config.toml
n_layer = 10
d_model = 160
n_experts = 256
experts_per_token = 8
d_expert = 32
d_shared_expert = 0
activation = "squared_relu"
moe_layers = [0, 1, 2, 3, 4, 5, 6, 7, 8, 9]
router_score = "softmax"
normalize_top_k = true
routed_scale = 1.0
balance_loss = 0.0149
balance_bias = false
router_logit_norm = 1.5
init_std_router = 0.0211
lr_router = 0.000462
vocab_size = 10482
norm = "rmsnorm"
norm_eps = 1e-06
tie_embeddings = false
optimizer = "adam_hyperball"
lr = 0.00453
beta1 = 0.9
batch_tokens = [32768, 65536]
seq_len = 512
train_tokens = 510100000
steps = 11186
dataset = "wikipedia_en"
Below are experts of layer 4 (counted from 0) of a mixture-of-experts language model. Rows are named router (the router's row for the expert), up (a neuron's input weights, with its number) and show model dimensions 0-159. Each number is 200 + 40 x the weight over its row's rms, rounded and kept within 0 to 999.
After each expert's rows: "mostly gets" lists some tokens that are sent to it at least half of the time. This comes from a sample of Wikipedia text that the model never trained on.

# expert 239
router,197,222,173,210,210,186,317,207,184,151,194,181,218,199,219,198,167,203,169,213,237,239,214,175,145,171,232,234,205,253,264,193,215,163,256,206,181,217,274,287,190,222,150,188,252,116,220,171,185,231,180,160,161,184,208,194,136,133,270,184,253,183,291,203,179,254,212,210,160,182,206,239,268,266,201,207,216,154,188,267,168,149,172,175,212,202,209,214,184,198,222,261,217,202,203,329,224,237,163,249,256,273,219,163,163,133,211,197,214,239,124,230,173,147,184,167,198,241,198,242,193,250,203,262,182,243,157,154,258,214,178,237,281,199,227,215,226,130,286,202,182,171,204,203,169,212,136,196,190,207,263,219,173,256,156,248,167,267,145,178
up0,153,199,192,189,190,102,192,226,201,154,141,144,245,261,180,287,161,253,255,197,206,205,255,271,171,230,165,190,235,178,201,57,203,222,274,226,184,257,210,254,157,160,246,150,169,234,206,197,241,182,149,183,218,194,205,189,118,214,240,203,203,163,249,261,166,197,276,146,232,184,186,207,229,147,153,250,125,253,219,173,106,242,151,263,229,195,221,182,185,198,206,243,207,247,223,180,220,233,240,137,153,181,252,199,106,206,215,243,207,219,255,159,245,196,214,232,163,242,188,203,246,227,218,191,224,153,232,167,157,191,198,269,227,212,225,134,245,185,257,201,200,206,200,235,164,218,179,166,253,227,152,237,219,245,145,246,192,197,160,205
mostly gets: "Cent", "example", "thre", "that", "Communic", "Love"

# expert 212
router,227,213,219,242,187,172,209,188,240,152,134,200,178,230,233,234,173,189,158,151,244,225,216,209,133,194,183,174,190,169,275,200,139,129,203,241,195,235,182,181,200,212,245,233,237,240,196,174,189,182,205,197,221,183,175,206,189,139,246,238,232,209,240,214,178,248,217,214,198,232,226,239,228,174,169,225,125,188,219,263,171,168,144,146,185,238,169,189,243,187,186,253,224,226,175,405,241,267,169,246,170,221,221,163,160,170,137,209,241,252,128,173,135,156,145,140,150,228,216,207,232,228,218,255,182,183,252,157,183,194,145,302,263,209,212,169,135,192,208,181,194,136,205,190,154,188,183,183,210,168,167,192,136,266,202,205,237,284,146,167
up0,207,252,208,240,217,166,193,175,180,178,195,216,248,183,183,191,200,196,144,172,207,97,250,211,181,255,192,127,216,175,60,268,216,256,207,171,152,220,253,279,199,187,183,209,210,214,236,224,235,135,241,196,154,174,226,166,193,142,266,208,249,149,127,151,191,234,178,225,170,225,185,187,128,183,157,114,148,223,173,154,182,180,209,254,167,212,244,202,195,213,250,242,151,223,175,256,220,257,224,180,133,187,251,166,133,174,152,259,264,148,213,268,202,182,136,201,179,224,142,281,143,268,128,244,220,193,185,177,177,156,175,187,207,210,206,168,176,211,157,234,189,221,195,213,210,238,184,245,252,250,196,202,164,181,137,256,236,208,263,224
mostly gets: "ties", "activ", "ems", "ted", "government", "ences"

# expert 136
router,134,219,237,284,130,229,228,213,157,269,228,191,169,230,147,213,189,147,228,243,189,273,216,180,188,145,231,252,194,229,245,203,259,201,198,219,161,276,192,154,193,150,211,155,244,190,265,239,206,202,175,198,236,216,213,242,140,287,173,251,165,169,123,217,140,230,240,200,207,209,128,205,207,273,183,231,163,172,229,248,188,172,235,253,179,261,163,184,153,216,206,170,217,179,192,213,228,234,217,219,150,136,181,175,178,101,158,166,125,154,168,230,236,247,165,213,174,122,209,126,205,239,251,238,142,250,151,222,159,178,235,255,212,123,156,202,235,215,175,157,185,120,234,254,176,202,214,146,196,220,217,206,170,227,177,225,214,230,275,259
up0,184,233,216,147,153,196,224,166,236,215,206,216,220,207,155,136,145,308,262,226,174,243,180,269,137,209,243,202,204,191,233,157,170,189,247,228,153,221,204,175,197,236,156,255,188,177,244,162,181,140,236,196,262,186,150,197,247,248,242,208,192,291,204,196,151,213,206,181,149,211,191,150,140,202,133,264,192,160,187,195,266,175,153,259,207,232,226,253,227,218,226,302,268,146,229,259,263,171,239,176,190,206,179,176,185,268,214,225,212,296,106,203,155,244,211,197,264,223,231,210,162,191,209,222,165,189,177,125,202,154,207,183,133,209,217,166,173,176,241,207,144,194,228,125,170,255,192,190,197,266,214,128,197,164,125,201,204,262,191,224
mostly gets: "sub", "super", "down", "Super", "Ob", "Chevrolet "

# expert 129
router,127,113,190,213,210,170,179,197,170,241,150,241,243,194,198,222,285,162,243,213,224,239,217,234,186,217,248,264,223,261,207,260,256,179,219,156,218,200,242,147,311,179,159,154,182,241,129,208,179,206,227,214,211,226,197,237,218,182,135,240,173,274,219,255,244,183,244,147,186,196,193,287,180,292,189,224,233,222,180,234,206,191,253,233,247,159,175,219,186,251,230,178,259,208,216,236,250,229,252,167,197,187,140,209,160,229,148,195,205,203,204,142,238,275,137,203,203,202,203,188,216,168,246,217,247,303,159,172,139,152,235,141,150,262,229,187,249,181,232,210,262,136,163,159,227,211,169,136,127,156,179,251,202,209,213,195,213,253,172,184
up0,190,203,339,225,230,163,194,127,160,219,207,175,212,201,195,224,239,207,209,178,177,213,195,112,158,242,219,185,162,254,139,230,241,191,234,174,168,242,235,249,263,268,199,154,146,188,251,212,244,248,207,219,164,195,224,267,198,219,190,154,203,225,192,182,216,204,182,226,125,216,243,144,147,248,249,205,196,247,227,191,270,135,181,190,205,139,232,232,173,205,236,211,183,131,188,197,219,168,193,156,148,137,147,174,209,203,222,181,242,39,254,230,252,205,191,229,151,187,198,98,197,159,200,148,268,186,187,225,205,149,209,228,176,203,228,218,224,254,263,280,157,192,165,121,250,189,245,222,207,170,218,201,205,144,180,231,236,226,180,194
mostly gets: "″", "cou", "degre", "Haw", "Mer", "pow"

# expert 12
router,202,138,192,153,151,167,249,199,233,145,145,269,245,197,254,199,169,215,189,219,132,204,202,254,143,199,163,212,201,165,147,167,184,195,290,271,215,176,200,190,185,185,213,240,149,226,184,146,190,178,225,296,161,197,214,165,258,232,142,208,251,189,179,126,245,231,188,240,253,149,226,214,166,199,235,232,228,238,227,160,193,211,172,245,225,134,144,108,196,237,173,228,146,234,115,222,180,194,224,212,133,144,156,161,133,232,227,194,242,154,311,159,189,224,133,168,204,193,217,200,130,183,178,140,231,220,186,274,195,183,241,165,209,246,153,248,266,246,174,276,190,198,127,230,183,198,204,217,160,247,165,174,246,164,218,154,206,171,206,184
up0,205,245,249,226,178,185,209,115,232,251,178,249,132,226,233,230,230,185,232,212,232,195,162,202,138,159,321,159,203,176,309,204,272,187,251,226,226,274,123,188,173,130,184,186,205,243,225,144,216,196,185,179,283,182,221,209,218,170,220,222,231,214,203,147,251,269,179,213,281,166,176,129,213,220,179,257,146,176,189,265,220,134,210,206,228,237,175,280,144,194,128,131,189,204,236,231,201,205,232,255,175,231,232,192,198,128,228,220,147,148,205,178,227,183,173,181,123,183,170,225,142,173,256,199,218,224,179,212,224,151,171,206,142,199,158,248,229,219,220,202,199,213,255,160,125,146,193,248,175,219,227,252,240,240,257,231,193,235,215,182
mostly gets: "%; ", "Mc", "Mac", "(/", "Ver", "Cemet"

# expert 35
router,219,242,211,169,212,251,219,166,262,180,158,274,237,220,219,240,170,261,146,174,218,125,193,197,154,106,220,165,139,188,181,179,227,263,234,244,181,242,241,217,191,214,232,195,231,194,200,119,276,230,223,141,191,242,277,238,130,209,268,164,212,204,153,156,202,182,192,237,212,126,225,257,202,159,131,167,246,213,169,210,182,157,145,163,169,225,185,267,154,224,228,204,236,182,196,176,214,236,135,115,182,196,131,231,197,246,274,191,260,106,107,205,129,182,195,170,212,182,216,252,132,254,212,243,236,237,219,171,264,168,197,153,230,193,191,226,173,209,259,264,145,158,205,238,160,228,199,155,214,184,233,185,200,181,184,174,150,208,221,178
up0,226,128,230,162,187,146,142,196,243,226,143,251,209,243,166,241,209,193,265,232,228,200,184,183,130,205,163,204,168,187,188,215,140,179,217,248,276,179,241,252,178,247,197,209,181,235,210,182,214,275,184,182,258,214,156,232,193,227,208,196,146,235,142,221,155,242,200,230,191,136,210,235,112,139,204,138,202,265,190,159,227,191,153,201,248,143,190,229,211,211,178,226,230,234,216,236,233,156,214,201,141,150,166,169,184,194,253,362,198,176,156,237,210,232,194,238,166,167,238,161,149,252,232,251,193,250,144,191,204,183,232,200,235,173,223,228,129,115,202,198,141,217,156,178,224,252,130,225,179,219,279,215,181,252,271,245,227,262,159,205
mostly gets: "vocals", "Records", "production", "ini", "said", "drums"

# expert 222
router,195,162,294,173,244,116,247,261,206,164,242,185,292,229,178,197,181,145,184,263,223,253,144,251,189,130,273,233,176,190,265,152,193,235,196,263,228,195,200,119,158,185,245,180,238,168,209,204,233,193,201,246,193,143,202,198,273,271,184,232,230,176,216,164,226,226,210,179,207,186,173,187,173,278,174,192,214,202,221,197,237,300,238,180,241,160,212,100,184,222,245,168,162,179,192,220,130,263,234,223,149,234,184,152,207,156,215,185,251,168,206,187,129,240,197,237,208,188,228,208,129,255,185,193,267,244,175,255,162,216,247,213,166,138,178,238,207,187,186,179,273,200,142,161,180,244,261,160,139,173,166,197,156,141,240,174,189,205,240,159
up0,149,185,175,295,197,252,288,230,232,208,190,289,174,146,242,173,217,196,189,256,182,188,191,216,199,174,265,211,219,179,216,224,189,214,171,196,170,83,217,166,168,189,135,261,205,207,109,195,250,187,211,198,290,206,265,255,195,226,188,181,243,239,251,168,172,181,139,158,245,267,132,167,259,200,174,225,175,219,217,253,159,277,253,162,148,190,204,133,168,209,207,174,130,259,149,177,185,185,207,111,157,183,185,240,227,196,181,177,172,217,225,196,241,205,186,172,238,192,248,153,204,158,179,165,236,224,292,239,163,183,251,219,102,193,183,243,214,228,253,187,151,161,163,197,192,252,242,139,207,181,190,208,264,165,221,211,192,136,200,182
mostly gets: "Dou", "Mid", "Main", "east", "South", "North"

# expert 104
router,160,206,149,284,198,239,211,229,267,212,209,201,263,186,154,271,276,123,187,252,222,202,258,241,257,120,294,277,234,147,196,205,247,202,252,188,220,198,166,161,176,263,162,203,212,246,187,156,161,203,231,269,178,182,175,221,220,213,142,182,186,217,198,256,150,118,207,256,258,159,165,214,166,255,169,257,161,159,188,178,212,249,160,236,156,162,146,149,164,289,188,119,159,244,187,180,189,220,187,143,173,182,148,217,129,205,206,202,198,265,223,199,207,250,195,230,183,223,277,203,215,228,249,219,232,248,181,252,134,231,216,180,202,248,217,228,196,137,232,228,212,165,166,195,201,181,192,134,214,171,198,174,227,142,216,247,263,237,201,152
up0,162,171,230,228,179,204,235,154,137,214,229,184,237,144,213,157,230,240,176,220,227,227,226,184,210,195,216,192,245,202,149,207,221,174,263,180,180,135,242,205,216,200,181,204,200,147,181,221,127,215,231,148,203,260,189,232,154,151,211,169,147,216,164,259,183,202,269,226,229,252,152,250,168,191,244,193,171,245,242,208,145,177,201,284,159,219,164,182,206,172,169,194,176,186,201,194,191,190,151,182,252,121,230,231,163,156,291,191,99,213,180,170,237,146,264,212,156,267,208,187,121,181,188,307,145,242,172,229,213,143,293,174,195,162,168,239,233,161,193,192,164,203,133,261,156,197,146,166,296,200,232,147,192,193,273,230,132,212,116,217
mostly gets: "—; ", "— ", "‍", "Nominated ", "−", "+"

# expert 6
router,228,217,208,253,153,164,230,270,260,196,185,267,267,247,265,266,286,244,206,133,127,139,136,231,235,157,265,198,141,165,199,211,221,246,235,145,166,158,202,229,164,246,179,190,211,186,269,182,199,188,150,218,215,212,179,167,221,237,216,163,206,235,235,179,210,222,188,183,200,219,255,188,147,222,161,227,196,253,215,243,195,246,197,192,208,178,175,138,245,184,220,130,211,243,229,258,249,222,239,154,113,144,165,169,199,207,185,246,189,239,251,199,249,218,205,207,266,264,223,144,192,191,174,232,216,145,166,201,228,193,260,185,93,197,151,225,197,216,254,163,205,209,120,153,174,240,269,214,172,127,214,136,222,179,122,187,216,264,206,148
up0,210,174,183,177,194,142,206,109,149,185,165,148,232,254,188,204,195,149,193,316,198,232,217,231,205,199,181,194,215,183,249,232,167,227,161,246,280,164,231,176,262,185,212,144,235,152,190,205,267,175,158,207,225,152,161,230,136,200,240,236,257,172,189,161,208,228,165,181,223,208,262,147,186,209,200,242,170,238,193,256,269,231,148,245,202,270,188,131,186,195,114,214,130,207,202,183,212,188,164,173,188,224,198,228,195,233,209,150,209,169,206,163,192,210,220,179,239,233,124,228,211,254,121,238,182,185,254,225,128,156,208,220,158,144,232,306,294,278,191,158,155,268,219,190,171,177,156,152,239,227,191,276,184,152,176,255,230,221,253,188
mostly gets: "million", "400", "major", "135", "sq", "140"